Experts of a small language model.
Training: 394M tokens, 2464 steps.
Below are experts of layer 6 (counted from 0) of a mixture-of-experts language model. Rows are named router (the router's row for the expert), gate (a neuron's input weights, with its number), up (a neuron's input weights, with its number) and show model dimensions 224-279. Each number is 128 + 24 x the weight over its row's rms, rounded and kept within 0 to 255.
Before each expert's rows: "gets" lists some tokens that make up at least twice as much of what it gets as of all text. This comes from a sample of Wikipedia text that the model never trained on. Tokens count by the router's weight.

# expert 4
gets: " of", " that", " for", " on", " to", " with"
router [127 156 117  95 140 117 122 112 154 130 149 108 144 152 101 156 159 110 173 121 118 114 132 172 116 158 120 113 119 146 115  98 139 100 128 117 145 111 101  53 114 119 143 104 155 108 106 160 138 150 101 100 182 116 131 129]
gate0 [127 131 125 129 102 135 130 141 188 141 158 112 153 151 103 189 100 164 137  63 127 131 170 165 143 153 139 130 122 136 106 153 116 162  84 119 138 124 142 117 146 128 148 133 122 121 122 141 119 147 166  98  99 177 132 124]
up0 [129 136 136 140 163 120 124 136  62 124 101 124 102 116 144  81 163  76 120 192 115 117  93  92 126 102 102 108 134 145 163 106 133  87 162 132 134 130 105 133 123 116 127 115 132 150 125 104 150 115 110 169 169  88 113 134]
gate1 [158 109 155  75 131 137 125 101 164 143  92 119 160 128 134 129 106 136 131 146 112  63 160 146 178 168  82  95 102 146 112  94  83 172 122 132 117 139 104  84  95 101 111 138 160 120 142 167 112 113 123 106 103 188 123 136]
up1 [102 145 113 189 127 116 132 156 104 120 151 129 111 146 115 133 145 147 117 107 138 183 100 104  82  88 157 154 159 112 141 165 171  98 134 116 135 116 153 170 160 147 152 112  86 130  97  82 149 155 126 147 146  62 123 123]
gate2 [125 110 102 194 125 110 141 128 125 128 200 115 118 109 102 116 139  83 123  89 153 125 156 120  63 121 100 150  99 125 133 140  96 116 112 111  78 118 111 142  80 175 149 121 119 130  72 166  87 104 153  62 131 141 134 163]
up2 [134 137 115 191 124 140 133 138 120 120 179 119 120 114  98 118 155  76 127 106 147 120 176 116  76 113 128 151 105 129 132 125 104 125 123 109 109 118 112 145  51 184 157  93 104 137  96 166  88 107 142  77 155 137 154 134]
gate3 [147 140 134  80 146 104 149  62 128 113  73 122 164 140 140 133 132 102 147 136 136 109  82 164 144 127  93 138 116 193 131 146 112 107 138 153 117  93 125 101 104 117 115 128 108  99 145 132 149 124 145 120 113 131 135 142]
up3 [152 137 150  94 143  93 134  94 130 121  97 105 159 129 149 134 136  84 145 152 139 116  97 167 131 115  90 144 112 192 149 145 116 116 155 151 117 114 133 108  91 101 116 127 119 115 117 136 137 135 137 119 110 126 162 141]
gate4 [153 167 150 136 110 127 166  84 125 106 185 158 125 129  99 125 115  66 139 172 151  93 106 148 109  87 124 106 174 139 109 101 124 116 115 104 116 118 107 141 116 123 171  99 123 170 135 174 124  70 114 124 170  92 129 129]
up4 [154 159 143 154 103 129 160  95 136  96 164 198 140 146 115 128 110  81 139 182 136  99 102 137  93  74 108 124 169 125 120  87 141 107 108  99 106 127 106 162 127 101 161 124 107 179 119 159 125  81 110 123 176  92 128 117]
gate5 [112 120 123  72 121 113 130  72 130 160 132  75 151 104 124 174 178 147 158 116 158 182 169 131 114 135 157 111 109  99 159 179 144 163  85 108 135 131 122 108 119 116 169 170 124 103 110  80 115 142 110 129 175 151 121 115]
up5 [105 129 120  66 119  92 115 109 107 170 128  85 167  90 128 140 152 147 148 129 152 171 135 127  73 137 123 134 113  99 142 140 152 164 100 138  97 149 108 105 130 106 137 140 128 136  91  96 113 149 123 151 174 138 136 109]
gate6 [124 150 133 145 117 107 119 112 130 118 126 124 160  80 171 114 107 109 124 124  89 141 110 161 110 164 129 125 123 145 137  70 137 105 136  94 124 131 134 121  66 130  96  76 149 110 125 142 117 121 158 120 137  84 111  87]
up6 [141 103 128 103 124 148 148 154 131 139 128 133  98 156  93 138 138 146 132 140 172 114 148 100 148 100 121 127 134 115 114 186 116 152 121 167 135 123 132 137 190 113 155 181 102 140 127 109 145 137  97 146 116 163 129 172]
gate7 [143 140 104 127 148 103 125 123 126 128 151  95 153 116  85 142 111 115 136 214 125 123 156 140 117 130 109  92 132 114 115 116 141 153 112 128 102 104 141 140 125 120 176 102 148 132 125 102 127 181 168 161 161 186 136 131]
up7 [147 108 127 123 134  97 126 133 101 147 136 103 163 129  75 146  96 133 123 182 119 122 157 139 121 107 121  85 120 113 127 143 140 157 126 124  88 106 116 134 140 137 171  95 123 165 121 121 118 169 184 144 132 176 117  94]
gate8 [145 134 149 127 137 163 130 140  96 136 140 108 154 168 147 137 161 139 111 126 141 139  99 135 127 150 149 128 134  79 112 162 122 174  87 131 111 105 127 126 141 116 111 169 134 159 131 172 175 167 131 119 124 179 107 141]
up8 [106 142  80 145 119  92 126 108 149 119 127 133  88 109 113 136  80 126 135 146 110 133 164 129 130 113 108 125 111 175 133  75 144  53 146 131 147 140 149 130 146 149 168  97 131 111 134  96  96  77 129 144 177  92 126 112]
gate9 [121 110 117 137 101 122  89 116 152 110 163 145 138 119 144 143 162 139 144 153 130 133 166 100 158  64 144 136 114 131 124 105 134 141 115 113  95 166 146 163 115  92 121 139 145 135 117 166 107 118 123 166  97 113  98 123]
up9 [146  94 125 123 110 112  91 133 152  84 167 145 173 117 113 137 157 123 154 129 137 147 151 125 140  75 140 161 119 115 113 116 141 155 125  80  78 172 115 145 124 112 120 144 156 103 124 180 117 143 121 181  91 141  89 152]
gate10 [120 137 151 125 118 127 108  83 145 153 171 117  87 119  89 153 118  93 128 128 183  93 147 142 170 114 143 143 140  96  90 111 121 110 117 119  60  91 123  98 169  59 160 137 167 128 117 119 146  98 134  75  91 136 147  91]
up10 [ 91 141 142 132 167 159 119 129 112 131 131  97 116 113 103 126 105 121 113 202 193  74 174 145 176 123 115 161 148 100 135  87 129  97 129 104  74 130 155 113 137  62 138 124 193 131 121 120 143 190 136 137 116 160 173 135]
gate11 [132 139 133 132 162 142 161 104  92  98 129  75 108 185  92 148 151 126 132 128 108 138  93 171 145 137 174  96 105 137 107  95 157 128 109 121 144 144  89 120  75  98 143 111 123 131  95 162 144 117 134 106 171 107 107 116]
up11 [ 98 156 138 125 156 136 163 125 114  90 109 128 134 149  97 144 126 126 137 137  87 126 114 142 146 154 160  91 156 127 106  81 177 136 101 129 123 157 131 151  88 118 153 114 119 135 117 157 132 112 119 132 125 139 113 105]
gate12 [143  85 139 101 154 136 121 120 146 160 119 113 118 140  97 161 161 126 142 111 118  98  79 153 142 145 104 108 123 135  74 152 139 130 131 120 142  86 120 104 106 158 136 120 149 129 115  99 119 129  88 151 119 158 138 106]
up12 [143  67 123 105 126 129 143 130 136 157 119 116 123 140 106 174 126 133 150  96 124  85  99 154 128 142 111 105 145 115  96 166 136 132 120 109 134 106 130  96 109 153 146 144 137 156 131 108 114 114 115 184 102 172 129 108]
gate13 [106 152 140 191 157 166 121 152 127 131 139 102 149 113 136 152 143 153 154 130 123 100 133 138 120 130 128  98 123  98 181 122 166 146 151 120 149 155 131 151  79 124 156 102 126 110 135 131 139 172 138 129 125 120 103 119]
up13 [139 110 122  75 102 105 116  96 162 124 108 139 113 149 131  94 110 102  91 107 140 181 107 106 126 112 145 160 139 154  79 150  86 127 107 146 107 115 114 109 180 130  96 145 130 150 144 121 103  64 120 131 147 137 165 125]
gate14 [ 98 117 114  88 121 163 126 148 126 152 123 108 151 173 138 156 127  84 159 116 141 178  89 173 159 170 114 139  99 161 132 126 173 137 103 173 158 140  82  87 143 108 145  94 126 156 121 119 129 131 178 127 159 136 153 102]
up14 [164 168 163 113 147 112  98  91 127  82 142 141 121  86 104 117 116 139 107 131 146  81 142 102 131 113 152 117 128  56 108 129  86 111 123  83  79 142 176 147 148 130 139 131 145  99 162 133 129 104  47 151  96 128  88 128]
gate15 [ 98  79  82 162  90 144  86 111 134 142 144 153 157 111 134 154 126 128 133 149 110  77 148 160 112  84 102 122 150 127 149 181 123 159 105 148 162 150 120 103 126 145 146 120 112 149 116 138 113 168 168 118 171 145 143 106]
up15 [159 165 149 110 164 123 163 135 120 104 100 107  85 146 119 117 137 122 107  98 152 169 107 106 144 162 153 125 109 118  96  62 118  95 146 105  97 113 119 150 107  89 119 144 172 103 137 121 104  65  53 118 109 102 107 133]
gate16 [132 148 117  73 169  97 110 119 117  91 147 104 149 157  70 133 150 106 127 117 110 130 113 143  85 141 209 148 111 112 112 115 128 150  96  98 142 119 164 116 156  89 144 143 141 150 114 170 140 128  81 119 142 116 130  61]
up16 [123 160 108  70 161 107 100 120 132  77 137 119 156 153  82 122 162 101 128 117 128 124  86 144  85 143 190 142 105 118 114 129 130 142 105  92 137 112 163 109 137  97 127 143 147 163 146 179 150 134  94 121 119 110 141  94]
gate17 [122 139 170 149 135 106 120 179 120 157 130 122 109 100 122  75 149 122  80 113 137 114 123  97 111 109 172 116 105 127 147 148 145 135 105 148 164 177 144 122 131 150 138 133  97 110 107 137 153 104 133 106  85 108 172 142]
up17 [106 117  93 140 114 154 110 106 150  99 122 150 122 157 128 166 122 130 164 137 101 149 119 152 134 135  94 118 169 127 118 115  92 123 173 112 103  87 136 152 127 122 115 134 185 155 155 135 139 123  94 150 176 141  95 117]
gate18 [125 122 138 115 128 124 147  88 130 117 118  95 128 159 123 172 163 172 150  93 124 183 143 134 175 122 135 131 116 141 132  54 115 131 144 160 145 125 141 134 108 118 146 162 139 141 114 131 111  99 125 134 133 115  80 178]
up18 [119 159 124 154 115 128 118 151 110 111 120 159  91 119 150 111 109 157 138 163 110  75 100  94 123 111 117 114 149 139 130 146  99 148 141 110 115 141 147 126 138  95 131 121 127 148 154 135 146 144 126 120  88  91 148  98]
gate19 [146 125 141 166 145  94 136  91 163  84 139 124 157 142 152 190 157 164 130 104 124 143 144 160 140 100  98 127  87 181 161 111 129 138 123 128 160 141 152 136 136 107 139 156  95  99 139 154 130 156 124 142 167 130 137 175]
up19 [ 82 126 124 122 118 153 142 134 142 173 128 127  93 121  99  98  71 113 131 177 139 105 113 121 129 142 127 148 171 107 134 154 109  73 145 129  82 118 131 127 164 145 122 114 209 150 145 104 132 114 151 135 119 117 107 106]

# expert 27
gets: " in", " is", " was", " a", " to", " of"
router [132 121 135  94 160 147 101 157 121 121 129 101  92 100 127 135 128  81 168 116 115 181 122 159 106 113 152 108 130 116  81 122 117 140 107  88 130 137 125  90  96 130 168 113 150 172 155 117 120 159 137 167 175 108  98 114]
gate0 [ 97 128 164  96 113 159 141 121 116 127 143 135 154 131 115 131  94  96 150 120 121 122 144 131 158 102 161 123 116 208  93 102 132 121  81 139 117 167 113 110 177 124 144 137 135 150 125 147 136  79 137 144 145 104 139  59]
up0 [103 127 159  95 119 157 135 121 106 119 141 135 152 136 116 120 107  90 153 118 116 122 142 139 166 105 164 124 114 208  80 105 136 118  88 138 113 161 125 120 176 111 132 138 148 145 134 142 138  83 136 135 152 110 130  54]
gate1 [104 193 122 156 178  88 125 126 125  62 162 174  97 158 170 149 128 109 126  66  68 147 122 143 101 123  93 115 119  93  81 143  94  87 129 128 148 123 219 103 149 164 178 116 111 147 124 149 147 132 115 151 140 131 145 114]
up1 [105 195 112 140 172 104 127 118 133  61 163 169 102 151 175 164 134  93 127  44  75 137 137 138 102 125 108 122 113 110  89 147 101  89 134 129 153 146 207  98 136 156 162 126 107 138 142 156 141 118 113 140 142 135 132 111]
gate2 [105 131  97 103 117  69 142 119 140 124  90 105 162 146 140  61 149 122 125 171  92 135  99  98 121 166  85 146 121 121  76  78 133 105 105 133  95 126 176 128 117 107 102 100 127 101 141 162  95 141 132 158 125  90 135 131]
up2 [152 125 162 156 145 191 112 143 109 125 161 154 106 118 106 197 111 142 119  86 169 125 150 159 130  86 165 113 134 132 181 164 123 158 155 120 151 130  83 131 139 154 135 159 136 149 117 110 153 117 125 101 117 147 125 128]
gate3 [144 122 140 126 133 112 135 149 112 151 102  59 120 145 118 172 130 145 130  86 120 131 104 130  90 121 164  92 107 120 157 111 115 143  93  80 119 114 131 121 157 140 150 105 130 113 144 111 112 153 153 117  62 140  87  96]
up3 [ 99 146 129 135 106 145 141 120 136  96 169 163 157 118 128 102  93 102 129 161 136 144 154 125 174 126  90 152 149 125 116 148 145 121 167 170 141 128 127 120 105 131 126 167  97 158 112 132 139  99 132 146 169  98 168 156]
gate4 [142 170 124  80  84 119 167  98  77 141 109 116 161 101 129 118 150 116 138 154 133 179 148 150 153 141 120 151 104 142 131 121 139 136 117 122 173 136  52 119 137 142 169 126 136 101 176 132 117 100 144 118 122 141  99 131]
up4 [ 95 182 136  87  81  77 148 168  93 115 147 127 152 116 109 109 132 128 127 170 126 169 173 133 189 158  89 138 120 157 141  89 170 108 121 101 146 117 136 133 126 135 197 146 114 132 133 129 147  63 123 133 101 111 129 127]
gate5 [119 139 111 117 153 121 123 143 126 148 145  93 156  81 142  85 123 122  95 133  97 122 134 103 108 124 116 132 129 149 137  90  72 121 104 116 119 139 145 171  98 106 101  93  95 156 120 134  98 138 146  88 138 123 145 142]
up5 [141 120 160 141 102 123 133 101 129 109 113 155 100 178 123 179 120 142 153 125 156 120 125 155 162 130 124 126 141 111 131 151 196 151 167 160 118  97 117  89 168 140 143 160 142 100 124 127 181 115 128 160 108 136 111 117]
gate6 [131  82 143 151 110 142 157 166 145  91 160 103 169 136 139 158 123 138 134  91 136 171 111 164  69 141 147 117 155 141 133 119 131 131 109 124 142 124 124 115 136 159 149 125  97 113 124 116 111 104 102 166 181 131  93 130]
up6 [102 179 113 109 122 137 105  97 112 159 109 157 108 139 114  94 133 109 123 155 133  95 152  98 154 119 113 135  93 124 121 167 121 120 135 119 133 114 119 137 104 110 111 142 151 137 138 131 136 120 127  81  86  97 148 103]
gate7 [115 142 145 123 147 164 122 112 140  93 126 103 117 143 133  90  78  97 109 130 167 146 123 156 165 133 160  92 148 197 117 144 132 123 149  98 130 157 187 135 126 125 126  75  84 125 148 122 111 100 138 100 139 153 149 124]
up7 [135 122 145 123 118  89 127 152  99 127 147 124 112 130 131 158 166 153 147 130 117 118 158  96 118 112 116 139 121  42 131 119 100 120 100 129 138  99 101 103 118 128 137 186 187 140 118 126 131 157 111 162 105 110 108 115]
gate8 [113 130 151 103 157 160 129 158 138 193 166  61 152 145 104 139 144 115 161  95 163 123 147 131 135 136 127 137 156 142 140 142 151 169 121 143 149 140  74 111 135 134 102 106 145 135 123 115 115 165 171 102 151 113  95 112]
up8 [158 108 119 176 102 100 120 102 115 162 144 162 137 149 127 123 113 141 110 164  82  98 139 133 107 107 126 158 136 138 158 101 147  84 115 120 164 131 128 133 140  96 151 135  94 155  73 106 102 138 124 162 115 157 110 172]
gate9 [134 140 184  90 109 134 106 135 143 122 125 121 105 157 152 130 156 133 112  97 137 147  54 132 149 161 103 122 164 129 160 109 145 173 118 166 121 163  94 115 193 163 119 148 129 154  99 122 187 146 130  89 116 125 116 151]
up9 [123 130  83 164 139 127 152 121 117 135 137 127 150  97 113 123 104 122 130 158 129 108 205 121 119  83 157 134  95 125 113 150  99 102 145 111 123  88 148 151  64  88 152 110 131  98 166 126  64 102 123 159 154 142 134 103]
gate10 [127 156 119 123  84  95 134 122  91 132 124 117  98 126  80 138  73 118 134 160  71 146 149 156  80 154 115 123 152 100 124 134 134 168  88 132 153 109 134 110 155 151 169 102 154 116 101 134  76 106  97 147 125  98 114 116]
up10 [ 97 125 138 128 136 167 123 152  77 133 120 124 140  93 134 118  80  96 112 136 143 121 124 131 121 110 173 160 119 137 132 155  97 104 151 131 121 121 151 139  82  86 109  77 142 144 145 115 133 148  99 157 157 122 174 154]
gate11 [167 112 135  93 139 132 140 136 114  98 121 166 125 151 127 110 167 107  86 138 123 160 124  93 178 162 100 143 114 113 133 126 169 119 146 127 136  99 106 150 147 147 129 143 131 118 113  68 190 123 161 159 111 123  84 134]
up11 [164 102 110 101 135 125 120 136 118  94 117 157 130 162 130 114 170 121  91 144 132 154 117 106 182 150 120 140 114 116 145 114 169 123 161 122 129 113 105 160 121 146 137 134 137 109  98  74 180 131 157 138 126 114  71 134]
gate12 [130 142 114 121 143 117 110 132 153 126 103 156 155 134  95 151 121 126 119  93 158 101 136 155 118 144 131 100 146 176 129  95 134 118 208 132 125 152 155 117 153  96 159  96 173 118 143 137 164 155 138 122 150 154 137 176]
up12 [130 135 103 130 151 117  91 128 168 130  93 146 158 125 103 143 134 128 119  97 170 108 137 163  99 150 130 108 131 178 108  87 129 122 186 141 120 148 158 111 150 116 159  85 152 111 143 133 147 150 128 129 141 158 144 173]
gate13 [125 123 127  81 129 128  99 134 170 126 133 131 124 124 124 141 110 106 151 122 154 144 110 110 173 130 164  79  82 178 138 169  97 146 143 136 145 139 157  99 138 101 167 116 176 144 151 123 129 192 141 184 113 136 131 117]
up13 [107 107 130 100 156 123  94 135 153 120 112 118 142 113 102 150 119 119 155  98 111 105 122 120 150 122 141  96 111 185 131 159 136 161 139 139 120 164 127 116 120 112  97 108 161 138 126 123 115 155 155 173  56 156 125 170]
gate14 [113  99 131 113 106 120 113 159 163 159 120 193 164 142 150  94 104 127 159 179 140  95 120 124  59 123 116 124 141 133  81 121 124 119 130 109  93 123 128 139 129 137 142 144 133 152  93 106 149 158 158 126 154  98 179 186]
up14 [116  95 139 120 115 128 102 132 151 134 147 194 155 108 144 108 123 140 151 172 158  69 106 137  74 111 106 126 114 116 105 105 119 130 129  91 120 142 119 142 143 118 182 160 144 160  92 131 141 152 133 124 120 113 191 183]
gate15 [172 158 158 102  91 128 154  97 116 138 152 104 134 142  67 166 103 160 145 135  88 156 130 140 155 145 105 130 185 125  83 120 101 111 183 114 127 117 126 135  72 133 145 109 146 126 143 153 119 129 150 116 139 171 120  99]
up15 [160 169 179  98 100 131 115 128 103 130 165 110 159 144  93 179 102 163 133 152 110 151 129 142 142 141 122 125 151 114 104 113  97 126 172 127 132 118 131 133  83 133 135 104 133 142 154 176 108 126 131 128 142 161 133  91]
gate16 [111 129 118 124 161 111 111 141  90 127 104 185 110 111 174  88 117 132  98 119 124 128 114 120  82 129 197 150 108 134 165 158 126 151 117 137 114 141 100 134 109 131 162 104 162 136 115 129  77 102  89  78 107  77 126  95]
up16 [134 121 139 127  98 149 147 109 163 135 154  74 148 158 100 168 137 117 148 118 116 126 142 145 162 107  56 103 152 116  81 102 132 111 142 124 141 124 169 120 131 117  96 150  75 121 140 121 174 153 156 187 154 183 124 159]
gate17 [150 110 150 141 119  77 133 114 160 145 123 164 140  93 157 154 165 123 129 141 117 164 149 145 118 127 197 115 106 134 130 125 113 138 106 143 120 186  98 121 147 109 149 110 195  90 162 112  89 129  68 128  84 146 157 146]
up17 [153 103 151 144 110  80 138 122 166 159 122 148 143  93 165 157 166 132 137 151 115 164 138 147 111 142 193 108 104 134 129 123 112 140 122 126 123 188  88 107 149 119 149 110 188  94 162 109  82 126  76 116  85 156 145 144]
gate18 [178 133 139 109 133 122  97 180 102 136 133  99 138 114  78 103 115 145 124 123 129 114 126 117 147 147 160 126 151 125 167 122 143 104 133 143 103 119  84 129 124 124  99 146 120  96 132 119 103 135 111  98 113 131 127 172]
up18 [168 129 147  92 139 108  93 167  81 132 155  98 139 128  83 121 114 157 131 129 125 125 132 118 158 139 160 118 142 131 156 128 157 113 119 141 107 112  86 129 121 128 103 161 125  94 131 116 107 129 126 126 115 135 123 174]
gate19 [102 117 127 143 128 148 125 129 157 143  97 115 138 126 135 117 157 148 107 140 129 130  65  81 136 110 164 133 124 166 122 136 117  80 117 142 164  94 123 184 152 138 137  90 171 129 180 107  88 119 155 132  95 122 137 127]
up19 [144 116 130 144 160 143 131 126 156 131 103 141 131 119 147 114 157 169 117 141 129 133 102  75 151 112 148 122 118 165 124 125 109  67 112 159 151 118 108 182 124 137 142 105 178 126 172 117 106 126 154 109  89 139 115 144]

# expert 55
gets: " the", " of", " |", " by", " to", " with"
router [105 128 138 158 111 143 104 100 154 137  75 115 115 116 112 123 103 124 135 115 109  87 140 141 143 150  96 156 143 146 130 134 134 109 145 137 138 123 114 157 109 149 132 165  93  93 156 133 135 126 127 136 141 131 153 142]
gate0 [116 125 110 136 111 100 109 147 125  88 132 104 110 114 143 143 159 143 101 101 107 131 107 143 144 114 122 116 105 165 118 128 107 165 184 118 123 121 125 121 163 104 136 144 115  88 131 100 121 146 133 104 135 143 150 121]
up0 [146 105 105 171 128  91  78 118 138 102 125 145 115 140 120 130 154 151 148  87  78 118 146 115 143  82 121 110 102 147 117 156 101 128 163 112 123 117 137 128 145 101 144 157 148 126  86 131 156 127 126 115 111 123 110 161]
gate1 [136 108  96 118  84  95 131 141 106 138 134 169  96 137 128 145 135 153 139 123  96  94 146 102 131 146 122 125 137 112 117 146 102 109 105 123 102 127 112  84 131 112 127 115 151 122 155 128 132  88 171  98 107 140 117 174]
up1 [133 114  97 115  84  99 125 137 116 146 138 176 125 139 118 146 125 150 161 106  91  87 138  99 127 155 115 128 154 115 126 155 101  99 106 124 111 141 106  92 135 129 105 121 140 122 153 118 136  90 165  86  89 135 107 186]
gate2 [140 108 120 149 170 181 137 160 150  98 134 165 142 110 112  97 102 104 143 127 128 153 138 143 137 148 156 198 109 134 110 145 112 154  89 162 127  94 110 127 133 141 100 170 126 122 137 132 157 169 123 126 153  87 183 117]
up2 [136 112 124 147 164 183 152 158 144 115 128 173 141 118 112  87 109  99 140 129 123 138 131 132 145 160 152 189 115 137 122 148 113 155  76 163 135  98  95 122 130 135  89 160 115 110 130 125 145 154 125 121 150  76 186 118]
gate3 [165 157  87 107 163 144 139 163 122  84 152 155 147 125 110 151 146 146 146 166 161 138 160 116 131 140 150  69 141 158 124 121 135 131 109 108 114 127 117 136 129 146 136 133 139 148 134 152 149 116 169 119 131 134 105 119]
up3 [131 103 140  68 109 124 128 130 116 128 144 118 114 121 158  99 160 142  99 111 129 110  98 119 119 127 133  99 109 113 115 139 100 102 106 144 164 109 108 105 135 153 157 165 153 153  97 104 166  67 128  74 105 156 102 132]
gate4 [161 167 133 132 116 140 155 115 158  95 111 115 133 137 157 166 144 130 130 106 132 108 131 161 170 132  88  88 112 136 157 140 113 134 116 163 154  91 130 116 179 146 108 139  41  92 118 134 139 153  97 160 136 153 170 157]
up4 [ 90  87 122 121 134 122 111 143  93 157 140 147 141 120 114  80 119 137 121 147 141 149 108  94  73 117 167 162 146 113 107 112 152 132 133  92 104 165 135 142  77 112 144 116 205 165 151 141 111  93 157 104 111  79  89  99]
gate5 [132 156 130 140 172 152 117 109 118 114 134 188 119 138 153 113 122 105 134 147  86 123  80  93 136  92 120 180 132 106  90 155 153 102 123 157  83 102 104 128 146 158 142 144 164 144 110 142 151 124  97 116 157 120  93 109]
up5 [131 151 131 138 167 148 101 124 119 110 133 189 117 140 151 113 118 109 144 148  82 113  76  88 136  97 131 184 131 111  83 162 161 104 134 153  80 113 106 132 145 155 129 145 156 142 103 141 150 124 107 109 147 114  95 108]
gate6 [133 140 117 123 104 105 111 159 104 110 158 148 113 132 122 139 138 161 106 117 148 118 133  78  96  96 183 115 156 121 144 140 145 135  67  68 150  98 144 112 150 113 165 122 125 127  84 165 150 140 154 144 132 137 106 152]
up6 [106 146 111  83 108 101 112 125 115 126 147 155 118 138 130 156 147 129 124 122 135  96 145  99 101  91 168  96 142 105 130 100 137 132  67 121 153 107 161 109 174 132 153 123 107 122  93 124 163 101 145 157 163 140  93 158]
gate7 [100 119 140 142 111 150 128 111 192 131  64 130 119 143 123  96 127  92 119 137 110  90 135 123 147 148 132 152 112 103 106  98 114  85 116 142  80 114 107 133  92 131 115 137  91 127 173 132 123 122 106 159  89 155 104 103]
up7 [163 139 109 123 140 109 135 148  46 121 193 136 131 110 125 150 133 154 127 127 142 162 110 123 105 111 124 107 130 156 151 155 143 157 138 112 172 145 154 118 165 131 117 124 160 124  93 117 128 119 142 105 161 114 152 168]
gate8 [108 111  99 119 167 104 146 148 152 104 132 139 163 136 117 139 143 117 130 117 118  91 103 125 190 150 120 123  77 123 107 114 144 114 118 116 121 117 140 131 106 140 109 116  85 143 102 114 141 102 158 137 136 132 142 127]
up8 [139 128 121 134 123 163 129 137 162 126 106 141 133 134 170  95 125 117 120 102 160  95  90  98 111 131 120 137 106 135  87 111 103 134 153 131 116 140 148 156 103 140 128 150  89 153 159 143 127 138 128 129 170 122 191 111]
gate9 [147 112  88 154 129 157  97 148 158 130 130 142 112  71 131 110 148 127 135 139 129 118 126 124  89 119 114 128 149  97 164 129 119 121 151 122  99 130 116 123 146 128 102 207 182 124 180  90 152 121  87  99 161 128  98 121]
up9 [112 154 160  78 136 108 165 137  98 110 127 132 151 187 123 152 131 123 130 122 140 140 136 162 173 117 158 126 109 199  86 116 129 141 106 135 144 116 137 130 111 146 148  84  56 121  76 154 102 136 156 144  80 142 139 128]
gate10 [135 189 145 143 129 128 151 126 122 105 145 122  98 147 129 149 124  88 114 127 152 124 113 153 122 129 183 131 146 156 127 103 142 114 156 115 100  98 120  97 120 111  92 126 149 158 162 118 112 127 100 153 140 143 143  96]
up10 [167 161 138 120  96 114 156 130 102 148 133 136  82 135  87 191 114 119 130  65 120 108 126 132 136 102 150 111 111 175 131 121 122 149 130 170 126  77 101  99 124 145 120 138 109 128 135 154 134 116 127 118 139 101 113 112]
gate11 [111 148 132  77 104 138 134 117 127 104  82 111 149 137  80 101 142 150 120 107  98 156 154  99  94 150 133 179 118 128  80  85 111 108 111 150 140 101 117 115 115 145 131 135 114 122 133 109 155 167  81 137 136 154 132 133]
up11 [139 162 148 162 103 139 159 100 127 137 159  78  97 129 145 122 166 126 106 123 151 163 138 117 196 143 144 110  72 141  79 134  97 110 119 155 174 107 177 110 141 172 151  90 137 125 119 121 173 133 122 218 132 162 119 117]
gate12 [107 135 125 149  89 124 125  84 146  91 136 140 182  91 136 125 101 146 118 135 120 121 154 170 110 139 140 122 134 140 105  94 123 128 150 139  97 160 142 175 116 164  89 147 161  78 169 118 111  84 103 129 133 115 168 111]
up12 [150 129 134 108 195 130 128 160  96 152 136 103  98 154 121 128 162 102 134 117 146 132 101  90 153 130 116 133 127 108 153 165 136 116 109 114 158 100 111  79 145  80 161  99 112 149  83 142 131 178 163 119 130 132  86 152]
gate13 [122 112 131 183 134 114  80 145 139 140 108 137 167 125 173  94 106 109 120 127  95  84 186 109  93 146 120 120 154  91 142 170  97 118 108 113 144 130 106 138 114 132 122 109 158  96 119 106 160  90 125 110 148 136  99 131]
up13 [116 121 135 187 129 107  92 135 145 132 101 141 169 130 184  91  99 100 127 133 102  85 179 103  81 141 114 121 165  94 142 174 100 119 103 111 133 133 101 138 117 124 125 121 158  98 129 114 148  96 122 108 159 144 116 132]
gate14 [144  74 107 142  94 178 125  91 144  77  83  96 168  99 137 126 105 128 159  98 142 120  81 120 111 151 132 114 153 103 149 145 143  64 158 121 132 180 144 121 145 199 130 129 130 149 148 125 114 116  94 131 101 165 140 104]
up14 [141 121 113 112 130 115 134 120 124 140 113 132 108 117 163 147 176 132 143 116 149 127 113  79 154 109 117 133  29 150 175 126 110  93 161 133 129 174 120 140 139 174 121 131 129 152 123 107  98  92 102 138  96 176 129 142]
gate15 [100 148 154 107 142 132 102 109 121 124  84 110 162 117 135 125 138 128 124 106 105 112 164 119 111 155 148 160 110 147 153  90 119 133  86 131 129 149 133 124 109  93 138 123 140 109 131 134 102 142 115 104 124 118 133 115]
up15 [118 140 163  91 132  77 127 109 120 116 122 124 149 153 135 136 116 129  71  99  67  89 156  85 127 153 158 163 133 144 151 110 157 137  98 137 129 179 160 152 135 146 135 166 110 103 153 143 110 155 154  72 146 101 148 138]
gate16 [106 144 112  89 108  91 107 159 133  92 120 158 161  98 112 148  79  95 146 186  98 123 122 102 126 138 130 128 145 151  89 120 149 116  95 129  84 169 153 115 136 112  93 144 126 124 150 130 115 128 145 150 176 124  95 141]
up16 [143 110 144 181 145 155 145  98 125 149 146  98  84 154 145 108 178 139 112  80 148 134 142 158 142 119 142 122 106 112 148 132 115 144 174 119 161  97 130 160 121 135 168 107 119 125 123 126 156 137 102 105  90 134 170 104]
gate17 [139 111  90 122 162 129 157 128 136 134 115 156 185 132 135  88 121 121 137 137 116 140 153 107  84 122  98 161  71 145 116 162 152 149  71 141 166 155 139  98 113 185 106 136 112 135  99 143 109 141 111 173 114 116 161 102]
up17 [143 111 102 130 163 129 160 132 140 137 118 161 175 136 143  93 121 131 133 128 119 150 156 114  87 130  94 143  69 160 111 167 156 148  75 136 166 157 147 107 124 203  99 138 114 128  95 141 109 139 105 167 119 120 168 105]
gate18 [131  92 141 123 167 102 115 129 111 133 161 134  98 102 124 109 150 151 132 126 127 123 139 116 142 169 131 112 132 142 175 173  97  80 114 144  97 158  82 115 150  98 111 107 175 154 155 120 141 126  96 119 131 145 137 152]
up18 [132 160 107 148  92 161 137 116 151 107  68 108 173 148 147 133 105 108 112 140 125 137 106 151 122  81 125 155  88 129  84  83 144 155 155 112 166  97 170 149  97 163 124 142  83 119 103 137 111 132 152 131 125 124 113 114]
gate19 [ 91 119 108 131  94 137 119 162 125 138  97 129 120 117 175  79 144 123  98 125  94  83  92 119  94 118  66 127 137 113 123 154  74 127 160 147  99 127 164 112 138 107 113 107 100 122 133 106  78 131 148 126 108 115 114 119]
up19 [166 131 159 126 159 103 134  97 136 114 167 139 142 134  73 178 107 131 165 130 158 171 162 143 173 138 190 120 129 141 130 112 186 136  98 111 163 117  90 129 121 148 137 139 146 136 121 155 165 124 110 127 151 152 129 134]